config.toml
n_layer = 13
balance_bias = true
lr_router = 0.000492
optimizer = "adamw"
beta1 = 0.9
batch_tokens = [65536, 131072, 262144]
dataset = "wikipedia_en"
Below are experts of layer 5 (counted from 0) of a mixture-of-experts language model. Rows are named router (the router's row for the expert), up (a neuron's input weights, with its number), down (a neuron's output weights, with its number) and show model dimensions 96-191. Each number is 500 + 25 x the weight over its row's rms, rounded and kept within 0 to 999. Numbers have three digits each.
After each expert's rows: a language model's description of what the expert responds to; "comes before" lists some tokens at least twice as common just after its tokens as in all text. This comes from a sample of Wikipedia text that the model never trained on. Tokens count by the router's weight.

# expert 22
router:484496480474552553500531511484509493525475442522498503497496476488504440551500496443507508493505509472464494483499513478440506463468482463490501489514485496504471500476465484527487507478478530488490468524458507531489450542475519503463496471457499471505514517539490518522500520484468552526
up0:542518498518472525501461470500497468442486550499512480473497521526488498451470481536483513489459490493481536536519488487472461502454510468496470484483516494479501475515494561479532456498544542495537503443490546469479495446539491498494503525444474485523471464514475487538463456532481479479
down0:514471502493507487481517483459500485495453503497481506510474505516502447535524518531505488474521534547478522529498537486466475485484500488543458494506510504494494471561517503539495466505469459453524480519480522479559470501510506495474510474558483533491477507507512498502515492557489495531
up1:515529561484504510511479509524495487520485501505499485506464556496527538518498503519492459489465508491502503511495516517500513514493498529508491514507475477525478496532473512488515507521526487477503517452498491458517484522482479493500476464516486514529434499510474480517514529454520517505
down1:517488476511495505435503482500541441479513472504481481519475537490526517512449529478532507460528495488504524529508515487535570504478503503469554499512462504495529512470547501493450486488522534520525510538474492488516517502475511475527523525528526487507463548497465486532507494484509505485
up2:544535494496458532494466525513529536501478506537536484488473514517529479499502507527506490512526520485544532526505469441494458467520526509510530487505488531512510484515512499520477495498506489530525503500537477467498510471495485473507499474514493479510471492554458529546520478502533531465
down2:489466471474498495484501487493501505518484450530514468477504475539515523550494498469478519480495506510547509481527481475511478519499496511536491473537488490481477534479483497520480537424507450502532483518539506460488447457467533517461476489453463524506490526504481537465453486511522506515
up3:513495470483459476482471482517490499510516535506492502549530530503478502512502507523490496522510475477571539534489509502510500534532554496511452482521488512546497520558475503459485472448527526511512475463544550447464536504503482516452476488515516553501502531488478528500500498478545463475
down3:512470492479495465490542501525481504548513492495476543486504534497521479521528488480507547521568500503490475514536498465515518470494476490512480521540524490513492478438488506511507473490512529437454576504473485490490498477492493504514478480467572496505525476540521489472533473521476513504
It responds to: Noun-phrase heads and suffixes. Final pieces or heads of institutional nouns and adjectives, such as -ation, -tic, presidential, system, government, edition, episode, Award.
comes before: "of ", "and ", "in ", "(", "was ", "for "

# expert 6
router:497487475505475516512521487509477464508520458484456492514508544481500530557500526495480538510481472525464507504491503523482518492536520521507514546528468506544470520502543478500521526504485486495504468503497495489543487533486527490492495487511524517505543544500453442505482508538464447545
up0:471482509530518498544500490489501521515500514506491509518513481533480484544501560503525518512489464499528492504520476476463496485487502496574466480533508530455501487523516466532523451545500490478469485499523540499489484518520543520457455527483494509534436519454489514518440488521478497538
down0:509493505455500499511536489497494511475450471502504484504433505524474503522556478493559512503483488556529531461487455476454552480471460493539542543489482487513509545506503519540480483518498532509501484486490502514501475461495482494499465511482504526479537545490502467471487479481483530483
up1:518470477530479516498483514514519516518511518512512505497502439531514545481487465530525498522511469478506525470478527504487489551491488501504496501485564484470519459510465507491496479523488541494468465491453492499495507480555558460545545521499483468490502466506511526489516519515553487497
down1:506469485531496497427505553502465503528467485433459464511488540485518530504530559509447560466515457469511468499443514509531501487481466532508497457510504480516516522494454557481534460525480485477522497447448494500493498495488492520501516474496519488477486476500480479560525544479497454539
up2:509486505541494484472462516505500481493472513484504529514510457502485506488468545546502520523493487525463471492513511499536495471508523459499509503532519516485508502524494510493517487495528495556490487509517538503517494460506473500516530457565499547513508507522540512505479504464529505470
down2:504479499536521487499525529525488512486499492526532492517485481490482546512490517501497520501493519518459438478535491524523475461496536452495497506497488492491484542504480507467530494496439430494458516481499491473509483486529458498482521475489501533525520491519491475522505496466516509477
up3:510494491468473536477478494524507488558536513487448501488511500494470520498502491467507509509473500467527505490501521481511503488521467454514470481513492496499476492465500500491485471517512514488491541537502549526467488521458518484462481487479497466493501516506492536493484519524476517493
down3:485494442503514503475518548507479512541546490476489491473486478516483480482493492528527475496476587492523481482519535509493468441484501509422454525506481493505499447517454529482501489445540523517533498525507511534492492470514471492493497501472499479512488501503511518483486495526519511521
It responds to: Place and institution nouns. Nouns ending a name or phrase, often before a comma or period, such as City, York, University, film, India.
comes before: ", ", ". ", ".", "'", "\n", "-"

# expert 28
router:502496502493487473499496522563525507515512548488481494495505510471497510511543472534483452503479541493494512501474476508522465495478530522478530465491516491453482535456498539503542534461497523473499464488482506527498493483464448504508550462482498476504460500501541471534544536513472505493
up0:522499516511518502483459481507496481505492528505538490488469502507512511530540490505434528520496494444511478495487529510497458473544524476542500540499488531488461520473511477511495515502478506504537490509537511458506499483498491483499507485500527512529511511498487473528521502483474471466
down0:476468530495503511467481490542534516523498529496522503472458517410503473460497543512499504512518492500489538486456514533528524520527469490520498488543478515486469530491478527506483499540493506491509472523523476490482493472498532477493525503508466521493491490466484506534527520519487506509
up1:491477510487487463510488485466495517497446499451541494506497510495468488534525503494470502489534510465478513506464485506497539504449497484489490461484471506482484494492493454470474475480507505501483493487498480503481539493552507507509513454503488531490505469498504555489479456524527470518
down1:533522536504539487518517475516522532498467461546528498477534512523493485477500475489478537482490531507463520530465530514441441509513517490519482517477474494484457460458516506490506464497468460525504510544506475498550516526555473496508478499449507519496498471483499494475548474516490449491
up2:506473469478481519549481481496501480502508518491521485534571470518524487486537514510501513507565499507496487501479497451501474520537556501580467502498488477501512515524515483452506460516533506481498513510487482487494483519529483490470489521521511510488507480464525532507503499463478530479
down2:507502471452467508492539515532480498525484532493500448438514512497507509497492509542521503508526511463496478548491483495514445512532479467501500502499493499496525488514491537525489527463502467476491531537476509511502530496527510483457487482507497522498472439510545471550525525503474467500
up3:510510463548495434508453436489491467487466536537541441504491462503529481504480526520473458508505502545507523530519471515518491483496493460511486484490476490491526463462480538455482480529510504502497491445515450469501488468513488502515517451493493510510507495565536482490511494484497493529
down3:499492467572472523534497480468535525549502521504497495530507466507540523491477504481482515549503524485512533507498505469482494543520472451491520522507456431528530480465459493478479506490504530505461500486518518504548518517507496479521471513505512510471545495517520532471491471513469479500
It responds to: Table cell contents. Spaces, numbers, dashes and header words inside sports, election and results tables, such as Votes, Notes, ±, scores like 4–3–1.
comes before: "| ", "|", "; ", "|---|---|---|---|---|---|", "0 ", "|---|---|---|---|---|"

# expert 0
router:535454498493462484486545483480538472495501516510524519490482469560528528464479499511482471534546516514516469481528503449518490511525485466465472519523539525516526443529529480518471519504535489519521537524529473504501470492493479498510509493516520466507492506509547523483539563512498492501
up0:496494526484460473493524546521506486499481518521475500498493496522504454482510498479529493508505482481475532509466495498508516496484507497498485498474517498542504504508471534484482511529495524469501502457492466427524539503486472465494460526500494483496472491532481523537534505522491508475
down0:495513468473481513496489503494526503485480507468490509520476520474524493519494520514559514495494512500497569502493464500507488511455496524458469474471512522518517537521495496444540513522484520515498474499505499457512501540493505551483496482483455530450484527479519511503495425474504489520
up1:509516486471537526492524505530509462489501464522538531538510529511457476503475514547487532502508498499508531480496505509449531539470517530499523469465488506485503466490482511495464490503515477475475486506536519468512528484523532477506496473527468481561532492483513517483514438450491509455
down1:524543515463468470514508496555514526458488503488548501477536498499459499528520498522489511545500519507513524504511488483482514527502483536528482506551493477492459458429496510551550480492529435494480504536527497492480513477520506477496512527480514501486525482501534491502514469501530498498
up2:525495552509486510508481476504490483527502486510513507560527519461513497517505492544510483529517503485573508535466494499495527491523518442496490480486506441473495532523499504468516494502481473541496442438443494540500532528503518513511478512462503520559490494478460470485483463477530461481
down2:501486480519487511499489489503453514536516526456491466488555533491538507561484551509509478512532492452504504463502498480456508501531493504481508542548552472477512473510458490524455528522519507506505504470473500519457550505494505537504527490502512510482508511433466488535485492462462523501
up3:503496486477463504512509507525504533489472467513484439521501523488501539508527503500510484526463512483519505541477533529515477533493509472471506473491478486500508460510487498487484508499535514487510472497536506501473502515461491552535478490486516548495491480500508489501517512505487520496
down3:505466441491536487486496469502475492482530455536480478510492534511519534495493514493529491528524481492522490517533540478458479513487471534517520491507516488489525498434503553504464498511532489462526522495528479472477490469496492523447515485473520502533504523455461516528498516460505474483
It responds to: Past-tense narrative verbs. Verbs and verb endings after a subject in narrative prose, mostly past tense, such as became, played, merged, intercepted.
comes before: "the ", "to ", "by ", "in ", "a ", "on "

# expert 26
router:480468563465479501486513463503473429510540509461475490516474566513509506513499482471475525425473518496518472476493496527473516498512550494462485493512511485520500521512472471500538456533465486453477477507471500505502503533511528462502533478509515525525488502475477504499452450526514472516
up0:513516489505499491527526518447520505477441526506536486478502490475483521498515486500462481551529493504516539546500549531476476489494493491496500482493513547504469483515529499495471522468553527535515530476507524489497526448459510475471447463475485510509469475497529527495520489437502555484
down0:508532442507505454495499502517485501475474486536460508499503526492500505509427490489497508560485473485490510477497488524469512552519531494470497482492467504499528549500484531478523528476515513512455504526509505514478528509463517543487473505471501527510498504495472499516534517536519506476
up1:497506502495496475511533469495539522472511532531498510539524525505476526508500495486492496519533512505528543516470457474500497472511482504539480504494473562494521478479466476501493489540529543469505459526465546478477492434471505507509510474520482508494481478497492488512481503489520504483
down1:527560494502470523463524499554487553477553529537470489502466544523460445482502545545514510525538508485488500530485500508554503480486478493506497466511504470494538499531500472525524492497494485517452501468489502519475505484522509536520490505512498518504458474534478480568533476455556496452
up2:542482539449495546511488452489518487514495529497485477530547506532502511522485502440495504490513525498530484543519468493473540468490455511475475485506451491472508482499466478519456510516524489500501472533509500487504488510490504531478494463447537497479485519458458478492469540487498529492
down2:519475526429501502533482480504462505529489490493570498485475469554472468516507471506503524508518518550472508500492517534501538507501551462540524495502513549508517531488447503556469517515466489517460481493517460501520511444473513506547504511485507520510517486483535480479508448459467527469
up3:484441486505505504475481471497481503522477505492493534497454507509463524536518509499518513461516494536507536499495508515497495505538505560540460480448492500524501489536515487540486497546494516509537532534508506515505488493533488463560537533514518502473521496551478504498494472475509502489
down3:500518438533470494543480518485494468555494498518482487544465521509502494474492516522509531509500533528502482509505454507509495521530514552497518490500497483492495530506541488478509492472548526504551512547447492503491479503485486472491505530477511456510497522512498495504503492505514525455
It responds to: Mid-word name syllables. Lowercase inner or final syllables of surnames and place names, such as Bry-ant, Kend-all, Kham-ene-i, Zu-én-oula.
comes before: ", ", ". ", "'", "\" ", "-", "; "

# expert 14
router:495471467515516517467476539522503524489484498484476509467456518507527510490485525558510523513521532489471506491510537482510454517518523470524504460504482481474513520472480498494535465467508500486499507473469518476482505469478495485526548481529562522500523518487501550504510544489488487461
up1:487480540517515488515522514452476493488503516532540514536495487528494479520468503518450519473510495461513533503501509525463523464462515542537517508497537498508472509531548488503516484483485487487509508459521496498504513502508510483490487482514518495494507530490512549493503483541467478486
down1:514532474506511529525526526507517555482506537497519512495518516511504497495505475486519485497536535531479473503507507510493494476505544494536483552534508524496525472512503475538486482498542531509513524528510477527507484505512488466538490455491492466487502474551482472511484484497489474503
up2:515462500472457508506528531485555511546485532518517520555496538537507533550511465505519490510505533490507524524491519481465518527522514532504498486463513497481469508510481488489475470458523504475506475511509507499531533516479481475507502474470454480482483472542561456500469492506469507479
down2:530514469510460466535489486504481511511511505488491475522485492556491506495528484563465509530550473499491456506542557522507463488490497500487494506498539534490505501486501469515490529495533529522491481465461497463489487473518511484519514494505527493454490520526543528519507502530484496522
up3:498540519499543476513530510540532508481518513511505524511491472529503469544533524503495494529522478509485513518493506476453469515484474503439503493499502504493469453498502516524454483485474554494476469480503530504492495487514507528509500493516459537482500475506513507483501502491491571506
down3:481531504492504537501551501482512508535519453472479504493524505490484542477488493470490511477540515528515518500456513514481468460492499496511537525539516497512511501490503496532534496480502491548455510508493511517488471486483537520496505501511504522454469449488522511469482510517474532472
up4:474465450532537479539485513516485454485528511513506500552519485450466498474469463535527491506529516524526513528528517514466514500502489502506507511483520562511484492516452482516499548487493511493549495491475483531479488460546502509515550508459505499528532498499532542536486488536479482505
down4:465498518519457479512542540516471496499523466510540486531464522459483473470478504523497519522490505481502554508537518523486519528500480467472478506469495547512498492494519497520499546482479465502510539517515497504456530494513485520514536492484467466508508507498486494464470476532489489540
It responds to: Descriptors after names. Nouns, roles and closing punctuation in biography entries and infoboxes, such as politician, member, footballer, American, ), and commas after places.
comes before: "\n", "of ", "- ", "(", ")", "\n\n"

# expert 24
router:514495500553524482469495509520462533505455520512517482511506519471560505451469497531483486494533473432503540528479523504522506481496478469529474453482478498523538511473474512452527506515528492529503530477536525457457509476466468536450460507502513479590488495526508510531546492480483463469
up0:497508487464553539523523515554493487541478538493496501530486495514476503529518504516481503497507501467480480490512549498494557556515495504487472476483514512498495484484519492481465528514512509531475472512520464523498536501498539502458506505538510525515525478456500479482453442512473471493
down0:497469479495517478489498533454486485513533494521456526511532508471493532471488478491519507536502539505516443464485528496493534491510498470510461484498495466481480483473455521473557511502532494517521441472482489495527511462502490543508540476562527518505477516510484415486516507513467496508
up1:509493535515552491519504512495485518526495496519446468502497499558543483511500546479509509460506482465509524510488497488487498506489492506546475467507486492534537458478538490498451489521479487505502520529491511484474481512516552494485487471508500508494427486482515526511486482498520548438
down1:477522498513509494460509502481482517500498541487499481488479473497479558525500537479483503490511500538484522504504476505471503510511470534507505517572465493522481470510462511489496488543477481495512523509518473466529468492522534498467500536479518489521491478494524521551479504523482460466
up2:470493488432482521541478461548477472527501490486508510487467463512516495486499435476529570529531511500484508515492453518448532479486470542510481467475487483478498518507494508498481477504519512509485494472462480476517549489495515503511434501528506495459509483532566459507456476524541503486
down2:483514539495517502508465462524484536484512494455530494477512480472468471477480453507525521464519524532451483499500510490434491550503496527495497542505480509531497497462545539512507496507500507477513445577547499497532447504527497476528470480455484510479500488517512491480500487466496509484
up3:496486531482538517522498480485530472513512495535506502430506472504485477521521497458458462537503501487501499511501539490462553473537477464528483494514490509495516490491488530468480536501525522498486517513480476527538486446464484498497475511477473467469474469529524493521484501467527499523
down3:489479491485497514500536492502504524553485497524496505495503516450474490540493452517438471510505520486481532541503538471486520457500456467520565472534473520479493529498500513533498522530508492489536508503504552499460502449520514530520485489490495556510447515512499505548520513442481526482
It responds to: Infobox field labels. Field labels and symbols in infoboxes and coordinates, such as Born, Died, Coordinates, Website, degree and minute marks.
comes before: ": ", "\n", "\n\n", "N ", "by", "/ "

# expert 10
router:463529495530524487477467505455528515523515545448503541541468468515485489494489517516475506520538512465475464499552522432497518494526469520505541482465525485494516505497495453524554502452481479498524512514518508527550544482493489477475528513502475525542464500533472485554490524461522489503
up0:505499530515495444516429544558512484545484530490503494513501467488526467468500494499501473472470485489509513521473505491498535469550516452507478487529504512499503469497500498503493519531493500500469488495491533502499527527518526507476508544479478519475468448490520482549526510521534506503
down0:494496534473503508524528472509502480536460473501502538508452518530470504525506481485451551521511472461491515524474477497503500473497535495478493465485531488526472503485531494435533510461531479485504509502469501521496544537485506504496489534493547466535477496525509490535498521486469523511
up1:488531449469504484529497514516471509508503496486529489475473533508505484509506517469528520481517502503448510500498488495488488487483513522514539531496517517490469476536520513482490518553492546509520488499487459502489531511508507552555511538535494505437542485476496503475474526514476494474
down1:491494496529518516504494498484507469532492503516484513519538526482487493502489494531499441440542521450548553491520496508465514500501482508500483485522501498480514502506460486494436504489468537493492498536536526526547507525524490522491485500501500497470474494484511502490546461479491470446
up2:509469474531490487481458519513494490503536509519521507498511510446478522541540474504514518516503512504535495481480495486504500468518489501494507485509483442499472527514521490479521522478497492531484476527515541465450519474460493536512504489459533560476495515534483487541509515494461528493
down2:536434498490516485560489510456536482546482497488468527459460446498530503480533517482465457497534509472504568510547496454535498487544511486511514482467464517512516461511500499496509479490499523478483468453563521464438491506555459522495487521514528530499450526489508503480555512522519494478
up3:486510544508499464510459523522524489514475476527490483509475487509572520495488492515536476491505489502452504504514500524515505546494496471501526488542528482466522477466462486508461528525500491462499497511476449480531462463496513481536515496477550501508520473535545514491475519491499500494
down3:499531532487463496533475468528485496520519505474505539484535489487488483489505478475469510490477523515539501493500509456509498535480506484518487491468468518472482452537479502509525511484512491487501508524465551442498478463476513507510526463527550496505524453538533474454528497505458561518
It responds to: Auxiliaries and adverbs. Verbs and adverbs after a subject, such as was, is, were, has been, also, initially, usually, plus commas ending an opening phrase.
comes before: "a ", "the ", "been ", "not ", "an ", "also "

# expert 15
router:512477538488470539492510499496476457503543484554503477466524492470470482512521486521489493491498531496487509504477528522499489477537489515458545493515512493508484530513506493520526482509505539501516487494460516537535521491514517507535524504494466534446515512510447522521541528479513520547
up0:519508524417461510459496499483523488544504489513513511512481490518492499531465510522480519464515483501532480559500524504470535492515503482509506490501510526548516517520440514510495487469463497476468484536541526516466464552494527514514546476522522482513475472493498498501480454463516520463
down0:502484484502528484555495478516471475497497491510525523525449471522528503503498474500456529487519500515526494511485471539510463536507537501537505496477450480498476468495530522485503475521493454520559517497526502504509529485499496481491554491508568491509531498505498533496520517562460508540
up1:523517439509507499516511535508582531541494535532544532498478434492514522462495482457535500514521515488511491532472504465513453499503485482524511494510489506484502497534513514445474503473505516536489523543493495502480565497491494480466473483456479498495474484534555483460494485527507512461
down1:510507485486508436457489504513473497480491532499490462501486531485486515503449516485464464490494505477507514504447472506490498504491481529488498483510474506495455478488522504493470516497516507457512523471498517457522516466497497506456514475533484480532505549469460507471512515489512498521
up2:488504482512492466520491477507518476468506483511483514475504515546504525488487445528464509498497524513497471512459486496490549489531526483498452526443500507467514490468523468494510504521505501522512481473471499489475503504521517441490499489511520543529555499459521546471513501512481501505
down2:508501544512462504531515511515517549533505505492498498500516472513495533504465476506500533458490495489510508492475489489540471460537510495513511514510528506490506463505459491501500479486548526511538487507507495503497512511522542488545505510520461466527481481471489503528456519515508534526
up3:517494514459533466515515505467507531529509535520444558522489515513505540452508496515523483518526506480474508515487528511465487501461459468503488516484500510507478495466481528470486529477477501449488484498511495464506519496480452505510498541475466540501496520499520526448517545468492442499
down3:503542504510524528501500508487487485502502539514511549464513479526558483499531506495494435508523505477501484531533479476497492521518483485500519506474476479472537514481499539489523550512532511498502522532480488492527489516543491521511475484514502550454451539508539515485482509498523480467
It responds to: Table cell separators. Pipe separators between table cells, plus semicolons, dashes in lists and currency signs such as $, ¥, €.
comes before: " ", "0 ", "1", "1 ", "0", "2"

# expert 9
router:489522530512507508494514486473457525522511461539473521500519505563505492472507524478490504458486449464489492542512511528496450485484487459528471544500507540506514485504532495536508515521507513468492492503522496500533496528512498480521450496494506496475480512530486519473489485465547485539
up0:512458488522502480493502490469460480516514478497543498487507515482505531478534522492496472506495472516523467503459479506520490471506510515498502497487572497457505472485492489489490528473504494553512505490474441446512489507460497479523488491520518426505488512528524472518522498506471446508
down0:507524518548473511485459475507516519513523506465444521462487532505466492494482510512525461448492488500521471503514522473471504506483533477488512530513476522517531545532499503511483533530520456489480455487481491465494516533510470504495486483530509543434492489500498499486478498483522528468
up1:545448480488493468525540516480503496467468478465529484435507467516505473500486464508503508518480479508535530511475477497501530502496488474528525467481487494510539536495520524489517543521498517518499482504496502469478487419470504485460466507509478478498505445515484486490481490512501537551
down1:499490472505516464450483511504518491486505510527532507454488486489536512490505514537526516546518546507493466493443480488546538491521497507519512484492486490470511482517477504468562532488506521484524484493480510495548453479459485488502548552511485501401547463493504506507508510494496495516
up2:537495477463517485525528508511519501505503563504477466466472454511470421526472520509487503488484470507450490521501495462460517468470540516497513484493507518486490503487506481499522498479506464516473469483456475481488514509504515522482516500463504527505515470443469529483486477522526495462
down2:502474483523473534518536483516521481526522505482514522520534480533528490505473461473488511508526522453538504528492541477492526499443447502453471475489525518463493466462515451478545498483546504511469472537519493474511520498459486532503513430576528487493519522494470498473502519489500526487
up3:506507486468500474508496521508511489531466497462506504532497482462469500558523521499478487454454452509554502516503489486497475477474544560469455513476488527490459464506516492510501516492534479497509513509505468507477543536494501523451478466509513562540475492507486463534494471534511514494
down3:469494560494506494464532473513440494493483462526470453527545506491499504490468517475483502513452512463514495506548462491534502499490475526466561493488480491475458495491552468481504459492463477534499481527489518495425522542508495519495471507511498518519474497489524475528524467485457494523
It responds to: Line and sentence breaks. Line breaks, sentence-ending periods and quote-periods, list dashes and section heading markers that close sentences or start list items.
comes before: "- ", "\n\n", "The ", "| ", "In ", "=="

# expert 7
router:460486539555466514502473499496473502492477525533501450489486484507495510483480490493457514530509507517505523459481512523538512511529474501514483481519487477535505529532508511493502475523470525539531527508466540465519518519465469461499487520505480480478506546495487505545530559488494499515
up0:466489468492486491488510538466551474477518498455498519478495483476484483484501509464488447454468521500478526522474473458488525513499506498508505534503510471485502473482479523490485560532510516495519474477544483532505514493511474485456518519511460555530504499485520508559529501490522491508
down0:492519470494518490505510490519549537503534471546479506507527528511528466532517508493497506509509474499498503520491499508517541482534506478499523471490479509462500486486497507500505492491475501491470468540481477506513457534503494526543539457526503487496534486480489454515490497528480501486
up1:504537463455487562481544488510474469528493512523497507512527557531482456503453487501526484454485503517533536493523510513502459446477519518493533489485510496482505495463525538481504493495509522471500506465528459510464530535551531503501430489506467514540485473490519473588485480504496503472
down1:483476473494475548498494520495496469512513448532473530514489508468494504537558540537474467497464549499506498466516502502557487472498462500488482465493498456442520526506483489474502474482486545495485484534474504492464503512450517476486505501485517495516523522438491507492508526494495525468
up2:465489477500468457474487443498492489496539515505534516499518444503561453485491484483502513532512455498453503490476529510488468502502490483550500516516514465470490541493500453495525500488479490476472480483542513453528489527485527522500425483474501583520538510481513514482507491507475455459
down2:513520535465466508507498474459481591504541499502495522464471489507465468465460491469508536555478522500479481502474518514520509527502486520488496491500519487507545470531486492518486495451461500529503459518499469518490517508500506492495483533493522491452484543497488493529476484512509505511
up3:497491484541490482541532475487508515502510554509472516531479515469515483486482460534451490526518509461506511454470466487468458490479543483535526473476477467484504495514527463492484491483561487485508529477505490493505478470509534495445507478444519522515460491516504537527537491500470460502
down3:509549534495526502501500521490521513502510504522525496514502518513474492540506473531505449521522519487485450500529511507531467498511514514489488492536530499472522499504495479514492464481487495469508537467447512482524490507494466487510459520483487452485517480585504518508463500487508480504
It responds to: Table and markup punctuation. Table cell separators, colons in times and scores, degree and prime symbols in coordinates, closing brackets, and heading markers like ==.
comes before: "\n", "\n\n", "000 ", "N ", "\n  ", "00 "

# expert 31
router:500475532499528493504496484514476505512524483483526549490482451464546488508491495544494508506485453523510483496512489502539524468487477537474488557508499482466484500509534512520456503505488465562455508521543497521488487438508499490536532501496480496507465534469464484486484474514500506548
up0:498526510543518518551522536527510508505488529517496493502511519502466477486515541492496535489486523438479545490487567519508495499545481483460514538500520482509496486487489489474520534455491483502482525531482463477426475544498509518496535505484504476483510495501510492485523479539470472493
down0:508505518519525463549498498483551498507490476486512482493468527529476477513525511456522522484488511498487468477494539530528530478502499458511532478523538497503460498518520511489488543500505552487536453523481535498520453502508515487490518483518489501497555496496563555526486506475442507510
up1:518535502518463491465467511490511482529521533493494495510490541542461473467529496479529496554546514513554510531476508508522518494510512490472492539495475503489525497519501488472477459482515529500486464495513483506480501535524479498485526478521499464443522472494483474493494518545529521482
down1:532514507493513504491504516486478481516546494490509504482470483568498467511532527511517457518539513541513484495446485472475471506486486488475483474500523501503506479464497454485512470486499513506492506538502480507492542502473480506493493532537502493533544520503495516533517523490533548518
up2:525514453547506532489475448513484481539522463513533497533536491466565526522526505489490493464467464461494489491469475520523526533507520526514562533503505518493493505510518507494493492495503497510547449539493555509491474480538491467456473512468459481552514522530488455493511496487507513495
down2:520513515492447469514512461528545499524457506502508508470475467477456501552524460514463549479518480490541464552500481459552490506529491488484454499440566457516500500515509474515491527518555495506541491471515480466529505513471524497484506527486524519479504502516466505469526522518518518465
up3:507497501476525520562519545542507458450441499548505482489475503501464496510505497485518469464533496463531477526538459508519473505517488461473478525500501479477484470493481520496473513484524525534491516478512449507467532524496430487488494445497501501504503538540466515485525513491464506467
down3:494500514516458463476520506509551485495491519521495475531482506483466538543486523491513480495475459517557534488500544496414481476503558464478546487499504519511571534478493531481467481517514487484515507528496448549535483516458532464545496488527477486509476482533475512532544529473519519537
It responds to: Plural noun endings. Plural suffixes and plural words such as -ers, -ms, -ists, members, people, years, countries, after numbers or quantifiers like many or two.
comes before: "of ", "and ", "in ", "were ", ", ", ". "

# expert 23
router:491569479487474513536484515519529491470473522510491487494541484492491497445466494494523456515507536472573561506503536511536476495483470453483461470488459528508498505503468512491466508525500536476492505479509516477462530498500487553493480485497459525469440468543515490496501504544546509464
up0:530481471510522422491470522517519523557497546541519505515503491482504520505497492482516517490487452499485515494489539506508447565515535496509476518502531463519496482511470460472480475524458524451488478521530502521475532485525499482520525481523481541491483497451456492433517499541485483505
down0:482512500514464508536507472513490519514489532513494447542520493528490508528466483515484503546540502469509473516492451469455491507521503481554515473531492529492528518514517547456480525498498517440487546471461509474506523503486485486440481507491489484519494476500527538507445496487495478460
up1:538514540505484532538490527469538460472527503518568507544458460490486487515508506508473500557509458449507536493511487439484475528521503485468522453530506495472523498498509518473549472485546519455489485522535517544450509477501513511533537441528547515524544467520494521480504518482455499498
down1:490497541493511485473504493469492486536504507533501512473464483497511537524500476462567500498493535517491512484466532485505480494513514444464515506516489523485473490492505480481512494477514513506467479492507502526459527519457469496491549524526484515485579540473518477498468549530477504525
up2:490457472514509462485490480504506495490493525510496476520496474515520449515497530517467494478529511490492517450485475444461435504452530550491499538522504512519526499476501523518525494514494504478503544557501466522518516462521536460494527507485491516542492510470522541499481494545477481553
down2:483512482506507492522486443475547509531506523522547519503494508500505497486467508524514485491507464527514467469550482442504485481527515496513485477523481511488505554503520521508516519507448505479490485539447489450488537491488521492529491494501505524498501512483527490479533471505495519481
up3:501453494498514498520515471544507503505483509515520469488488547508488536561512512508458515504526503474499477497506479481493463479552533508521508515520489479475492472501513473518511529462466479507509471469511498512516489546499487476522513502552478482511507530434478482522473477520520505561
down3:490505498514501502494480498550502520507527525491552518491522526521470540451462528467511461499527472495472475498546537530474462557447480502451522520512508507504527468490531518502495478546499480507493485498451448481480479507487532489517516516508500510526478529528477484511496473495523529501
It responds to: Line-start list markup. Structural markup at line starts, including bullet dashes, table pipes, == section headings and blank lines in infoboxes and tables.
comes before: "| ", "= ", "201", " ", "200", "• "

# expert 27
router:509473473483548502516474533556493488460526491471486475450495498488493501537532492533503492482458502520536471526506478497515506501458510499486528492541515508517456514471488494517516542515447496488465481483492529540470451500511528564500512523497443507481531528536452486481474534503456496508
up0:481502509489526530492501540495524455508442501506505486518527476504448509537546468545506494483484529487468463490470556527481482494535503514480511473503510462491460474481452519498499538487490522463548479469511505490463463522517484536488504484513521542514499513504501537516506513475512471501
down0:513493503511463483454486525474496536516536474528553548508524485512470484517499507560556509531500541564510501474466502493481490507546549467499538498509485471529517509486495487516502483498452524507518520493549490538484500493503487464481472565468522493515507533469537505490463529510503515466
up1:518477488530521500519511525519452501535502538494494433522496447489501486534537521504457544522505506486472491508465480521522487494489492497515518472509541481513503504513441530494527497541521502458512483472479537480473490480491489489525499487509521501480505504495484501499533486488503446493
down1:516515536499472513514536535509506524524544502452464481511483491487490483508487521490526485477494491487527507487503499431479527492500519527468526493509526480526482489471467522488541487491529524470450490484456485543459493529461532510563497518480479505504509554441534491517503536490483487518
up2:508529447486497460496510483507476485569486541471521511508519544506497514507498500504500539535486547488519520516494510467528480480488542475497453492538499473547503468472527485479524474476501476503468479474485533479497534458535501491524486468471499461504470538459475517520573498484507471516
down2:472485457517525506440523522503481486524458485495507502509478514517488490477486487478478516489503479492526525527504575487480515494504489523491468496487479506502446550479472485514469508522484480450538529486489488513513525470462493456529500489508491518480488542505503479477530502490521498503
up3:500480537442479490505505518517487488498494526500481471467449513452482504486524528524517512516480470530501497514454529473513503478481473523516526514446523529551508543500473478485507500443516451528511527490490469519506482503510513508516540483512487489501509533502536490459511500521505485488
down3:517466500511446487477519513481517485489533539499557491483507499518513472488503540489515493493526491481471505520489474492405503493531522498502479493531449503495490472518494514470522523480491490456478469525548532494497503546516505496518493465498512473500480501488500524532478477527510509478
It responds to: Institution and heading words. Words inside names of schools, awards and fields, and heading words, such as Humanities, College, Award, See also.
comes before: "==", "and ", "of ", "===", "in ", "("